config = dict(
    n_layer=11,
    d_model=320,
    n_experts=16,
    experts_per_token=2,
    d_expert=224,
    d_shared_expert=0,
    activation='tanh_gelu',
    moe_layers=[2, 3, 4, 5, 6, 7, 8, 9, 10],
    router_score='sigmoid',
    normalize_top_k=True,
    routed_scale=1.5,
    balance_loss=0.0086,
    balance_bias=False,
    router_cosine_scale=20.0,
    init_std_router=0.0191,
    lr_router=0.000488,
    vocab_size=8192,
    norm='layernorm',
    norm_eps=1e-05,
    tie_embeddings=False,
    optimizer='muon_variant',
    lr=0.0071,
    beta1=0.95,
    grad_clip=1.0,
    batch_tokens=[16384, 32768, 65536],
    seq_len=512,
    train_tokens=283500000,
    steps=7900,
    dataset='wikipedia_en',
)
Below are experts of layer 6 (counted from 0) of a mixture-of-experts language model. Rows are named router (the router's row for the expert), down (a neuron's output weights, with its number) and show model dimensions 160-319. Each number is 50 + 15 x the weight over its row's rms, rounded and kept within 0 to 99.
Before each expert's rows: "comes before" lists some tokens at least twice as common just after its tokens as in all text. This comes from a sample of Wikipedia text that the model never trained on. Tokens count by the router's weight.

# expert 1
comes before: "\n\n", " The", "\n", " He", " In ", " In"
router:38 35 51 60 58 36 38 61 46 26 68 55 49 65 78 74 47 39 64 38 40 57 65 50 15 31 64 69 35 59 39 53 24 73 63 48 64 35 58 53 65 66 41 50 24 53 50 48 49 40 48 50 54 51 29 55 79 55 55 68 38 62 52 51 43 54 84 30 63 59 59 51 37 69 41 58 85 62 84 53 63 80 58 53 39 38 37 36 42 58 34 82 41 68 59 74 60 46 57 27 44 45 49 59 41 56 49 29 40 47 41 45 59 40 44 50 68 63 61 67 18 68 33 53 62 42 76 32 48 65 60 41 45 50 71 71 40 22 61 67 39 48 68 47 55 50 46 66 27 66 29 46 49 60 38 52 41 59 34 41
down0:68 28 79 30 81 65 50 41 57 58 24 75 43 73 34 51 71 36 59 67 45 25 32 65 76 42 34 35 61 32 28 63 32 71 59 53 39 26 18 74 52 18 50 68 83 55 26 51 66 56 71 56 42 43 06 46 48 48 54 58 47 55 57 29 54 59 45 65 41 56 55 69 63 48 41 46 66 35 60 55 68 56 43 58 60 51 32 84 25 52 62 15 57 27 47 57 71 43 29 52 00 48 56 59 33 55 40 78 46 45 35 51 39 25 47 66 52 68 37 62 52 47 48 39 51 64 42 57 49 54 51 52 42 46 52 48 56 33 60 53 33 42 55 88 87 45 46 54 61 58 41 64 18 33 82 51 44 61 64 71
down1:48 42 56 48 78 77 34 43 45 57 00 35 37 54 69 38 56 55 06 49 65 33 58 51 52 34 55 55 53 72 58 69 46 57 41 45 33 48 38 56 76 67 39 60 55 62 51 66 40 38 67 57 45 56 49 42 41 26 44 43 55 31 10 56 57 47 53 58 34 27 63 66 42 56 64 49 44 85 47 63 64 69 67 52 65 53 43 59 68 55 48 72 48 52 49 45 32 30 56 64 70 66 77 39 54 33 81 58 78 55 49 69 37 24 48 63 38 45 30 71 27 47 46 29 38 48 68 56 40 65 17 55 57 49 42 56 35 52 31 33 58 51 35 82 42 51 29 39 70 32 17 67 32 49 52 23 62 33 41 75
down2:20 37 73 37 66 52 48 46 48 49 45 49 44 47 64 55 76 39 62 48 50 77 49 34 24 71 55 78 68 28 54 38 65 56 70 32 96 37 55 61 55 42 56 49 32 41 44 61 73 47 67 68 41 43 38 45 72 53 56 45 69 68 25 37 54 85 43 48 46 57 43 46 66 36 33 41 50 48 51 48 23 50 70 38 34 43 58 65 25 49 62 23 37 60 46 28 43 24 65 59 59 66 48 57 42 60 62 63 57 35 21 37 47 69 44 36 33 39 34 65 62 42 59 28 68 71 66 47 46 35 50 62 63 48 26 25 43 38 84 67 52 56 46 63 50 76 31 32 67 33 41 53 59 35 32 48 65 81 50 49
down3:36 50 54 45 59 47 39 68 58 61 34 41 59 44 90 59 86 73 66 59 23 54 44 32 47 48 87 68 65 53 39 84 82 59 55 32 34 49 66 47 35 40 58 58 62 39 34 52 33 36 52 59 63 47 36 50 66 89 52 35 43 36 45 55 35 41 51 50 41 44 67 57 50 65 41 48 42 43 19 58 65 46 66 55 64 61 26 40 69 34 44 44 49 30 46 49 31 43 57 35 40 47 60 52 37 16 26 61 73 65 47 84 63 66 48 51 43 33 56 25 50 52 24 68 66 52 59 74 61 86 58 24 47 56 69 49 53 77 54 65 33 38 32 80 82 33 60 44 62 55 56 64 31 36 60 20 49 38 58 49
down4:49 35 49 56 35 60 51 27 26 62 69 51 31 44 42 54 43 50 52 56 54 43 27 40 68 45 75 32 38 36 57 36 46 52 94 42 17 54 44 45 46 47 28 63 47 46 42 60 56 41 51 21 52 33 48 39 60 73 34 44 79 83 48 61 52 24 60 57 37 64 34 57 66 68 45 82 63 58 63 22 21 62 62 69 33 57 68 57 47 57 37 51 62 53 59 99 39 42 39 74 58 60 79 51 49 68 49 50 56 37 82 44 57 58 69 32 43 51 67 61 64 72 80 43 45 46 29 27 57 63 70 61 60 37 21 37 29 33 59 58 18 31 37 09 33 40 43 33 56 64 40 37 25 51 51 63 69 84 54 48
down5:62 54 56 40 39 48 60 42 42 58 15 56 49 44 07 59 63 63 65 49 45 67 50 65 40 49 34 44 39 37 34 43 39 45 45 60 40 37 61 69 65 40 40 29 42 45 42 55 60 36 44 37 32 59 51 74 19 72 47 67 39 41 48 36 22 21 43 34 51 60 66 51 32 57 20 42 37 61 82 60 44 47 49 57 61 50 60 49 35 61 74 32 64 48 16 53 43 75 79 20 61 43 20 52 54 39 54 41 46 31 57 87 45 45 37 31 45 65 55 73 52 81 59 37 37 67 72 55 37 24 57 58 41 61 38 55 39 54 36 28 03 67 38 75 56 38 55 35 68 31 49 33 32 53 22 73 75 69 67 55
down6:39 47 65 53 57 52 20 35 65 58 49 45 52 61 56 29 46 44 64 61 94 76 52 30 58 35 57 41 55 28 63 24 43 57 37 31 36 37 55 50 46 65 32 32 67 54 41 46 50 58 71 48 87 59 34 60 49 31 48 56 79 50 58 67 59 51 45 70 35 54 52 48 49 39 93 27 59 51 60 48 54 55 64 40 75 45 31 26 38 49 48 47 49 53 56 40 45 62 58 26 41 49 55 59 49 45 31 40 50 42 48 43 51 50 42 30 36 29 53 82 28 63 42 20 60 37 50 47 56 52 52 60 44 61 57 43 47 47 27 30 44 54 54 68 21 63 50 49 44 28 59 79 28 28 35 58 15 57 70 40
down7:40 63 52 49 52 88 41 37 49 28 33 83 49 56 49 04 45 48 67 58 41 30 38 24 68 65 61 14 51 47 25 47 57 39 56 46 58 38 50 27 23 55 60 77 35 54 66 55 67 63 45 61 48 62 75 31 32 53 52 62 56 53 06 41 43 32 61 35 68 54 65 50 30 53 71 59 41 52 63 79 40 40 52 47 46 56 36 61 61 52 39 41 54 38 40 35 39 31 46 61 61 36 32 76 57 54 59 69 44 47 57 60 44 35 50 43 56 55 33 63 63 78 70 76 36 63 50 59 31 17 50 47 63 45 41 45 36 58 73 55 55 28 44 64 46 28 60 75 72 70 42 52 36 57 49 31 55 39 46 55
down8:70 59 35 46 58 68 58 53 54 54 44 62 52 51 54 45 47 69 37 26 24 55 38 55 36 39 45 55 45 42 49 50 67 35 39 54 53 37 63 59 59 27 65 48 39 41 35 36 73 61 46 27 33 46 51 50 49 54 42 35 42 80 56 61 67 25 49 59 67 60 63 52 56 15 16 61 15 52 51 61 49 46 20 44 74 55 29 52 91 65 49 38 65 35 76 55 54 37 30 60 58 47 41 49 60 62 50 49 65 56 25 49 49 54 76 32 33 39 42 41 67 35 63 72 65 65 37 87 56 64 56 56 46 52 57 32 50 44 39 59 53 64 52 73 50 53 60 25 62 18 58 57 30 43 45 34 58 61 46 30
down9:46 53 40 65 53 31 41 43 82 32 53 48 33 56 31 60 62 68 79 51 54 64 64 49 51 65 41 59 36 59 49 51 27 30 37 56 52 50 39 82 71 34 30 42 55 51 43 82 41 42 43 48 45 29 60 35 55 65 27 29 44 22 29 40 53 74 47 84 69 37 64 43 40 46 30 72 73 42 38 44 52 40 44 80 92 48 66 19 37 70 59 48 50 39 47 47 46 32 47 33 45 64 26 48 53 54 33 71 65 65 40 64 66 42 31 58 61 33 38 47 38 57 39 70 42 31 58 65 60 54 82 54 47 42 49 84 56 72 42 38 70 44 60 54 53 57 18 50 18 19 54 55 74 54 79 49 47 71 43 52
down10:53 36 67 48 58 49 50 46 68 65 41 53 59 51 94 42 56 49 66 44 52 58 00 52 13 33 33 33 37 50 40 25 33 79 59 63 47 57 35 40 46 65 48 52 57 49 75 43 79 55 80 25 52 05 42 51 48 40 48 76 47 57 66 65 29 53 41 62 64 53 26 41 59 60 66 51 56 44 47 77 40 68 61 98 38 38 80 36 56 58 46 29 36 31 56 52 30 39 32 55 48 40 29 29 44 45 48 63 58 56 58 30 43 49 67 64 70 31 56 48 24 52 67 54 41 53 59 93 40 66 41 80 55 23 67 38 55 59 53 29 31 44 44 32 63 40 54 55 46 40 26 40 61 52 39 75 58 31 38 35
down11:48 50 41 74 51 11 46 29 40 39 67 54 24 31 52 45 55 65 54 40 66 70 78 66 54 41 62 46 34 43 50 53 78 63 42 84 48 47 57 51 60 30 45 40 41 87 57 59 44 64 49 43 65 46 36 17 47 64 29 51 40 57 56 23 62 44 43 47 62 61 42 64 63 29 52 75 51 74 52 57 62 55 54 20 69 49 39 40 64 51 46 61 41 40 31 31 59 43 34 48 61 70 47 65 29 24 46 30 19 60 82 48 42 63 54 48 66 55 59 57 38 58 55 38 54 29 57 06 48 36 52 72 25 52 40 16 40 22 61 36 54 81 53 36 38 74 75 13 44 58 47 46 45 21 70 61 40 35 81 37
down12:52 80 53 43 67 33 53 44 54 41 59 34 21 65 38 61 67 51 50 38 59 59 47 61 62 56 51 42 37 53 40 53 38 08 59 54 72 54 69 62 44 30 21 54 32 53 27 51 42 43 31 28 55 74 38 40 53 28 51 53 59 48 39 73 59 44 70 68 56 27 69 30 48 38 61 56 67 56 80 41 61 43 70 65 43 35 40 63 46 45 66 41 44 68 44 50 23 59 59 51 51 25 56 44 83 67 71 29 61 76 39 40 47 59 44 36 56 39 32 58 40 73 35 52 49 34 65 49 38 55 39 30 60 61 67 37 54 64 39 85 37 37 45 54 46 59 58 40 61 45 66 52 34 74 53 83 56 53 52 19

# expert 12
comes before: " | ", " |", ".", "; ", "% |", "%"
router:65 46 39 35 85 33 66 55 47 56 59 38 84 50 75 62 61 37 75 59 57 40 31 46 46 55 55 25 55 49 39 82 33 42 37 54 44 60 57 20 72 59 35 85 34 37 52 54 32 47 49 50 43 35 52 62 50 44 60 63 54 72 63 33 58 40 54 45 36 40 41 21 57 69 72 26 62 42 41 56 57 39 22 43 32 29 78 40 32 36 51 63 50 69 59 93 65 07 31 49 32 26 43 24 61 17 60 24 47 54 56 70 48 33 42 34 48 66 55 79 43 36 78 56 38 32 62 43 46 65 50 57 51 38 47 38 58 33 64 60 51 51 62 50 70 31 23 57 73 55 42 46 52 66 52 43 64 41 50 57
down13:57 55 15 42 62 25 50 69 65 72 70 60 68 47 62 55 45 73 52 25 65 42 47 74 57 52 72 53 04 39 58 39 54 63 79 47 77 18 62 39 32 52 49 68 19 45 56 41 36 42 60 67 34 49 64 51 56 36 48 50 59 40 44 61 23 04 62 66 69 57 73 31 86 30 24 44 27 53 38 37 58 47 55 81 39 43 31 35 34 37 60 36 47 53 57 22 59 09 27 27 72 55 36 53 55 47 50 31 45 82 59 39 77 41 40 54 60 32 35 64 57 68 52 50 39 34 64 75 53 60 23 57 39 33 54 48 57 50 52 23 49 42 48 31 48 56 60 40 44 50 42 71 56 59 37 86 40 41 68 60
down14:25 48 66 18 62 67 59 34 43 36 34 75 51 43 30 43 71 59 51 37 50 51 56 62 27 68 43 52 56 34 47 33 55 28 28 69 75 53 62 29 50 43 68 51 71 61 31 64 36 67 65 59 47 50 53 43 30 43 49 52 58 53 39 59 59 62 34 26 41 40 51 27 66 90 44 64 52 18 26 48 23 43 54 49 26 58 53 50 48 31 61 60 57 54 57 60 22 53 38 45 63 59 37 21 45 53 68 41 41 65 45 62 78 50 65 45 60 57 34 78 52 53 46 50 47 52 44 66 64 42 40 56 67 41 51 35 65 47 39 46 84 64 52 69 30 55 71 60 45 51 49 73 72 39 58 49 76 35 62 38
down15:65 40 28 43 33 56 29 54 64 40 40 48 54 75 41 55 82 15 74 52 57 72 37 51 45 40 22 38 52 35 70 45 51 62 29 69 81 81 35 49 65 40 56 45 50 51 55 52 41 71 31 33 49 79 75 51 47 27 47 41 40 15 61 29 50 37 56 85 41 27 52 47 55 55 69 47 53 65 43 57 63 58 72 43 45 49 43 83 55 31 51 47 43 30 71 64 59 51 41 99 68 19 59 39 47 53 55 43 79 57 26 54 64 53 40 60 31 40 55 43 66 45 59 30 68 66 53 62 48 27 56 64 58 46 68 28 11 52 69 62 28 49 59 59 29 55 49 58 62 55 44 63 50 40 37 36 39 53 54 58
down16:66 60 43 67 50 67 43 57 52 44 66 38 55 50 58 49 61 67 40 44 68 75 45 23 56 62 62 80 76 74 51 46 71 48 33 77 48 57 36 71 54 43 53 60 68 34 66 51 66 56 64 49 50 32 09 50 39 65 50 30 43 53 46 62 42 59 43 50 56 46 39 43 32 39 28 60 37 44 40 52 51 55 65 41 56 22 36 64 86 56 45 62 67 60 59 32 61 29 68 38 39 36 57 38 14 67 41 60 60 35 61 23 45 68 30 71 80 63 68 57 44 29 26 04 54 29 49 37 58 44 55 66 42 68 59 43 52 54 58 88 44 37 71 36 89 40 41 52 57 48 40 31 44 38 45 62 63 47 24 41
down17:41 34 34 69 55 32 42 41 64 25 32 56 50 45 37 31 45 69 22 62 61 43 45 53 73 45 35 40 48 40 47 65 93 49 64 65 27 40 65 49 84 49 40 57 42 54 23 33 56 56 54 40 56 45 69 41 21 44 33 58 43 73 55 76 41 56 34 54 50 33 59 62 38 21 19 47 71 37 54 45 30 28 46 42 57 39 73 73 38 57 52 40 36 45 64 60 76 62 52 53 44 27 25 38 37 32 22 92 49 42 50 53 47 60 47 46 58 36 42 74 67 45 69 52 55 32 46 46 56 47 28 39 25 26 66 59 49 51 80 62 63 41 80 45 66 63 46 42 30 39 53 44 43 43 48 67 52 50 73 46
down18:74 42 39 50 69 39 58 69 66 39 57 30 53 41 44 76 74 49 65 52 53 75 43 44 66 56 62 82 23 40 35 27 55 58 63 59 73 61 44 44 42 59 57 45 54 32 28 62 34 55 76 44 56 58 48 95 37 46 49 75 43 55 47 76 56 71 44 15 78 67 50 40 44 51 48 38 35 31 48 40 35 19 66 59 60 31 24 52 32 58 53 80 56 41 51 50 47 49 31 63 33 56 51 39 68 42 75 35 45 33 58 20 40 63 28 40 42 30 30 51 60 59 42 56 33 61 27 54 48 82 56 53 34 50 24 40 75 59 63 39 47 64 39 22 53 71 40 42 35 40 57 61 62 75 46 38 47 38 49 42
down19:59 61 59 59 53 63 59 64 61 48 25 66 40 51 43 48 51 58 47 32 69 70 30 57 35 65 61 33 42 54 45 54 68 44 61 49 59 64 84 47 53 39 57 19 92 30 67 72 64 48 48 68 79 55 56 61 64 45 45 57 62 35 38 42 13 57 55 59 49 62 62 51 37 45 26 38 76 44 68 64 60 69 54 71 48 58 15 50 82 43 67 40 69 52 63 76 22 55 52 24 55 39 23 58 63 34 49 39 35 46 42 71 24 44 63 72 30 59 50 75 46 58 26 54 58 20 47 29 51 55 76 48 58 56 55 49 84 55 45 15 75 31 54 63 55 44 11 52 37 40 60 46 31 33 35 52 42 56 49 17
down20:48 70 31 31 39 72 67 51 51 44 48 29 22 44 71 47 74 43 61 21 44 49 59 67 59 39 38 59 66 73 42 54 70 32 35 66 57 49 35 44 27 40 27 61 62 60 35 74 88 20 60 43 42 63 57 51 58 37 55 66 72 49 63 49 67 50 61 62 79 70 68 58 84 64 46 53 59 46 49 72 26 74 34 36 43 57 38 63 24 66 43 37 44 69 52 20 67 61 39 77 32 55 30 54 46 55 63 24 34 45 46 55 41 60 46 48 43 27 44 57 55 14 35 53 78 53 81 62 57 47 53 75 58 52 78 46 55 55 70 52 52 28 58 21 36 40 48 28 39 33 39 37 58 17 44 52 52 53 59 22
down21:45 75 32 38 38 25 61 46 56 69 49 39 62 33 40 61 61 48 20 41 75 68 26 49 61 45 48 58 47 38 36 52 42 51 50 58 50 16 34 70 40 59 66 67 39 15 65 63 75 56 70 57 77 44 59 51 54 49 39 40 69 70 71 26 58 59 55 40 57 61 75 31 51 33 49 18 72 44 32 42 57 40 74 55 49 71 43 76 39 52 25 36 51 41 41 34 31 48 48 52 68 52 51 80 34 55 52 60 49 57 58 45 47 13 68 27 33 40 71 56 43 55 61 38 55 46 35 59 36 68 54 27 52 29 62 60 64 48 28 59 69 46 59 72 49 19 72 66 41 40 18 52 50 30 24 53 34 23 62 67
down22:54 51 51 51 25 25 67 64 29 40 54 46 30 45 57 48 40 39 65 52 67 60 56 51 43 46 32 49 46 61 53 72 48 27 63 57 40 26 66 32 61 37 78 30 51 57 43 60 57 66 51 47 55 54 30 27 57 70 42 41 22 70 30 39 59 45 71 36 45 76 37 62 17 61 25 75 74 50 40 50 50 51 35 68 45 57 58 52 37 02 43 49 18 55 76 41 43 48 46 63 70 34 33 70 52 39 29 54 54 41 72 63 66 65 21 57 78 04 50 58 58 41 36 31 40 26 45 68 59 55 52 65 11 36 25 40 33 86 39 50 33 64 53 46 47 54 72 51 23 54 43 45 34 45 70 33 67 76 51 42
down23:45 48 31 49 54 47 60 20 66 27 56 59 48 30 62 44 42 10 25 57 40 65 48 65 64 26 53 22 44 71 51 33 65 77 48 65 17 50 39 34 42 52 62 47 36 70 60 64 22 52 53 68 44 34 40 27 43 38 74 82 74 62 48 29 54 65 39 23 67 45 53 36 54 45 59 63 55 50 43 56 32 39 28 72 59 51 70 64 33 20 67 43 64 59 65 57 39 67 26 26 41 37 42 38 45 52 51 64 39 65 31 32 06 36 33 74 76 63 43 66 46 42 57 37 28 45 67 55 46 52 52 63 39 80 63 51 61 33 31 60 53 65 25 68 59 48 41 34 51 41 64 40 53 35 59 59 41 49 55 47
down24:70 64 53 39 58 64 58 62 81 44 31 41 24 39 38 36 34 51 25 47 47 30 58 61 39 57 47 55 33 52 37 58 28 61 61 28 29 64 63 55 47 32 73 51 64 52 39 72 66 19 57 54 46 67 26 68 84 48 55 36 38 68 26 45 64 54 24 69 52 66 42 67 34 41 67 53 58 66 58 44 44 46 66 47 50 62 60 55 82 59 52 49 70 39 29 59 40 60 34 40 31 72 52 55 72 47 33 41 71 63 69 66 45 35 38 31 39 60 43 62 72 84 30 44 23 39 44 60 46 57 42 41 75 56 56 37 47 39 64 51 35 56 62 58 54 37 53 38 46 28 29 53 58 69 75 31 46 79 41 44
down25:34 32 40 38 59 64 54 62 73 52 52 37 47 60 57 66 51 39 49 76 41 57 57 45 42 41 49 52 44 57 48 58 18 42 56 31 68 32 78 44 55 65 70 53 42 17 38 75 79 43 56 58 48 45 50 56 44 76 44 58 60 63 26 45 69 66 42 40 39 35 53 30 63 50 34 65 40 60 44 28 24 52 43 75 17 54 74 56 63 28 47 86 50 35 51 56 55 65 54 48 62 62 51 55 40 42 72 39 76 41 35 44 71 86 52 42 28 44 42 43 33 55 46 50 40 63 39 49 41 66 48 37 50 55 37 62 64 68 50 67 42 65 95 46 38 34 29 66 51 18 85 52 64 63 40 50 56 45 54 73

# expert 0
comes before: "\n", "\n\n", "ar", "ak", "wood", "ad"
router:90 43 63 28 48 65 51 38 61 37 64 25 40 72 52 36 66 52 59 34 65 28 42 46 51 29 44 74 67 48 49 63 55 57 86 53 67 35 55 52 74 37 38 42 70 55 66 28 29 39 42 36 31 58 58 20 50 72 62 49 49 61 62 40 68 28 70 29 55 09 48 56 31 49 39 41 77 42 55 44 65 42 33 52 70 52 50 46 74 54 33 57 51 65 67 57 45 34 48 60 66 45 64 39 53 31 57 51 41 47 61 72 63 34 46 42 39 38 53 62 39 23 32 32 47 65 45 42 52 57 51 48 05 23 44 69 38 59 62 57 65 38 46 51 65 68 38 85 54 56 35 37 80 77 46 82 55 51 48 45
down0:33 48 25 68 41 28 41 37 65 53 62 58 51 84 50 50 51 66 71 72 78 61 53 30 40 40 53 73 38 58 36 33 45 38 49 36 39 68 45 53 50 65 55 67 93 23 39 64 35 49 36 54 59 47 56 57 32 41 36 61 39 85 33 42 72 56 24 42 55 51 30 52 35 51 35 53 73 48 61 50 63 96 74 66 18 83 36 59 52 46 36 65 59 60 31 57 25 69 43 39 22 73 64 58 29 73 51 61 53 44 62 69 43 48 30 55 51 69 52 43 31 53 28 41 38 51 66 41 52 56 41 45 36 22 63 45 69 35 45 31 47 63 38 40 38 39 46 57 54 58 46 56 46 68 26 49 58 34 54 55
down1:24 33 46 45 43 59 37 55 65 47 30 21 50 45 71 54 43 48 55 94 60 46 62 53 37 42 55 22 42 31 40 37 62 49 45 41 53 47 59 35 61 53 35 31 36 33 59 47 64 66 42 46 63 11 37 53 26 45 55 46 28 37 37 43 73 64 33 71 76 55 59 40 67 44 40 47 55 50 65 44 49 72 48 37 61 50 09 21 39 26 66 40 49 42 68 52 63 49 31 53 48 34 44 61 35 59 77 65 65 60 32 68 29 41 32 49 36 45 33 46 40 60 54 73 59 63 42 57 58 39 39 46 29 46 46 55 43 54 49 70 46 53 48 62 50 62 42 33 84 52 75 58 65 35 38 99 41 61 50 46
down2:68 43 45 38 47 57 71 40 68 65 06 74 66 60 59 65 34 47 47 51 34 65 26 21 44 66 62 43 50 57 49 49 52 72 59 51 41 77 69 52 36 45 56 44 66 51 38 68 50 50 60 58 42 59 60 55 61 17 40 44 66 60 51 35 42 62 36 53 41 49 31 32 56 64 42 30 36 31 23 41 56 31 46 37 65 42 47 59 24 74 36 44 59 41 31 66 59 52 44 43 47 44 66 52 46 45 39 52 58 61 29 16 51 52 51 56 36 46 53 51 76 67 56 67 47 38 34 74 45 38 52 78 51 48 46 56 60 37 38 48 32 42 45 96 59 64 42 39 54 47 48 57 41 39 90 48 64 28 60 39
down3:30 36 39 53 58 66 38 45 52 48 72 42 20 70 30 63 48 48 41 49 50 68 41 72 54 59 51 50 38 47 83 57 37 15 41 31 51 70 51 28 61 59 68 53 47 56 46 50 47 47 57 78 43 74 43 66 50 39 67 69 63 64 30 33 57 43 35 60 79 49 55 40 53 84 43 92 53 62 49 60 58 66 48 46 47 67 51 62 47 51 63 51 46 88 37 42 34 36 53 90 62 60 33 46 55 49 45 57 57 50 34 64 52 50 32 44 70 46 63 60 44 49 57 44 79 42 46 49 40 65 67 63 38 56 59 77 54 30 21 44 85 71 26 36 54 60 35 23 42 26 55 60 64 14 41 43 62 40 44 32
down4:44 61 46 29 55 40 28 24 50 74 55 54 44 49 39 30 48 53 50 45 57 43 54 53 52 20 50 64 49 65 46 44 25 41 28 56 60 48 75 52 52 63 43 66 63 59 46 42 44 58 65 70 40 75 55 61 66 41 34 31 53 63 52 54 72 48 46 56 32 71 55 39 44 77 47 33 00 48 34 39 52 52 45 45 07 48 51 68 40 34 46 76 38 61 63 64 29 61 44 31 58 63 06 77 65 46 42 57 34 56 61 28 29 57 43 30 40 31 46 83 49 55 48 56 53 63 52 57 71 44 38 37 42 60 56 20 39 26 67 69 51 40 60 13 46 49 40 52 37 41 47 28 58 41 63 36 45 49 56 69
down5:42 54 44 36 42 27 66 66 60 66 74 76 58 53 40 60 50 73 64 40 30 52 45 53 41 48 47 52 46 36 46 45 28 51 33 67 56 56 61 71 55 64 43 45 54 44 27 37 74 65 35 34 38 54 59 37 53 74 49 29 52 56 42 75 31 60 41 25 44 36 42 41 62 33 60 31 62 39 67 71 53 46 30 42 53 46 23 68 53 68 44 54 31 46 52 36 52 67 43 38 62 41 57 53 38 44 59 29 43 87 23 57 57 35 53 63 32 36 63 58 37 45 58 59 38 43 53 49 43 38 73 46 54 42 37 54 56 52 37 53 46 52 80 30 53 59 41 26 44 78 44 43 46 56 52 77 53 20 80 57
down6:52 48 60 56 83 64 52 49 47 51 51 58 67 53 45 58 35 58 37 76 37 46 59 66 23 53 42 53 41 63 43 26 46 29 47 41 51 72 38 55 42 62 48 51 57 48 49 52 54 56 53 37 51 53 20 54 49 41 94 60 30 52 55 25 51 10 49 60 40 66 65 52 70 66 58 36 56 42 59 47 56 40 46 42 52 63 32 47 97 00 44 38 28 47 37 40 38 77 49 63 64 47 61 66 65 27 32 48 23 35 70 60 55 58 80 34 59 66 47 53 32 53 36 32 58 34 65 61 38 37 33 60 33 63 82 59 42 50 76 33 34 65 27 33 43 52 48 54 41 59 54 48 63 53 70 50 58 56 44 66
down7:41 77 88 44 67 41 50 60 47 61 31 57 53 65 51 56 22 63 46 78 37 51 41 66 59 52 51 53 55 30 49 41 34 63 67 23 28 36 55 58 59 50 55 43 52 56 45 62 53 12 37 53 54 75 57 41 51 28 58 59 58 64 44 68 50 43 43 48 36 26 22 44 55 45 58 81 49 34 47 40 47 39 36 58 83 62 50 56 51 31 20 14 40 47 44 64 71 72 41 34 42 56 61 25 61 52 64 78 51 51 86 32 67 47 51 44 34 51 49 40 44 75 57 42 10 38 62 59 67 48 60 53 54 57 35 45 46 41 58 44 50 54 66 73 26 61 62 35 65 26 64 71 47 66 54 48 24 46 43 77
down8:58 30 41 52 49 61 28 39 42 74 54 38 41 29 42 44 52 66 49 50 33 63 45 45 45 48 44 70 29 44 43 73 54 28 34 43 55 63 39 44 48 26 57 51 58 56 41 89 33 31 48 42 40 44 70 34 55 59 35 55 36 63 88 42 28 44 57 73 50 33 26 42 26 51 38 59 21 48 50 58 32 15 64 57 49 82 65 46 71 50 62 68 75 70 35 00 33 59 39 41 83 47 52 61 64 50 51 36 40 68 50 50 31 63 44 56 61 57 55 37 40 61 54 30 64 46 58 37 50 52 56 45 24 34 69 35 41 35 49 81 30 70 55 55 46 36 63 44 40 57 36 31 40 30 80 35 69 54 63 46
down9:44 36 81 64 68 84 65 44 43 48 49 75 57 62 46 57 73 36 58 60 74 53 56 24 32 58 36 40 37 55 83 58 47 34 71 50 78 60 62 36 49 38 77 21 29 52 61 10 37 18 49 48 54 68 41 66 63 63 45 32 60 37 69 46 61 82 92 53 61 51 41 37 62 37 60 78 43 30 40 66 33 65 39 28 58 67 56 32 40 37 44 51 59 25 47 41 53 63 58 38 63 49 69 71 32 80 65 51 73 53 30 54 40 36 55 59 28 55 53 56 35 41 56 50 31 50 88 49 26 59 21 57 46 51 15 22 36 60 31 29 46 52 49 50 60 60 33 39 56 60 40 45 37 43 52 49 60 39 56 55
down10:33 36 63 32 40 25 71 56 23 68 32 47 30 50 24 39 65 43 47 57 33 78 54 61 65 68 55 68 35 69 35 28 44 42 47 80 49 31 27 51 60 51 49 45 23 46 59 27 37 30 48 75 26 70 53 39 50 48 41 65 38 31 72 58 37 22 40 50 53 36 37 40 63 58 52 44 58 66 60 46 46 34 64 55 62 31 62 78 43 22 49 57 31 42 55 39 45 54 44 32 54 53 53 26 29 48 53 49 43 27 60 62 66 61 15 46 26 59 76 40 52 64 18 51 43 43 36 39 58 49 72 49 47 40 70 49 40 43 57 39 50 57 87 55 32 52 56 31 51 38 57 78 28 64 40 74 28 36 31 56
down11:52 78 43 60 67 45 32 63 39 79 73 75 58 36 21 51 44 46 66 49 39 32 27 35 62 64 55 47 69 55 50 59 41 57 59 52 31 43 21 55 40 66 29 40 64 48 58 55 36 77 63 34 65 46 62 71 60 31 42 55 61 73 24 34 54 37 32 53 46 45 38 43 70 58 77 08 73 57 59 50 47 51 60 78 71 27 47 46 26 55 57 59 40 36 58 51 44 47 57 47 50 56 11 43 43 58 67 54 66 60 61 27 59 31 68 51 76 73 52 36 34 75 51 58 64 53 43 51 52 40 39 46 57 59 59 61 55 35 43 61 48 11 76 55 63 39 85 42 38 57 55 54 57 35 25 51 53 62 59 40
down12:34 52 86 44 35 74 61 55 59 48 37 52 58 49 36 39 24 41 16 72 47 58 32 20 71 54 55 35 53 48 56 34 53 28 58 62 51 46 55 40 57 74 47 56 64 41 98 36 71 45 52 48 61 74 64 72 61 44 46 50 48 70 27 26 53 29 55 56 28 52 31 40 27 52 56 57 50 56 46 53 85 55 45 45 62 40 58 47 47 34 47 57 57 36 31 45 64 55 23 56 52 59 29 30 86 55 50 18 47 46 38 51 46 43 49 66 45 16 61 51 60 59 35 54 46 37 46 58 60 62 53 39 54 36 64 42 46 41 37 45 51 05 60 47 33 58 53 75 55 34 52 47 63 42 51 56 27 38 31 42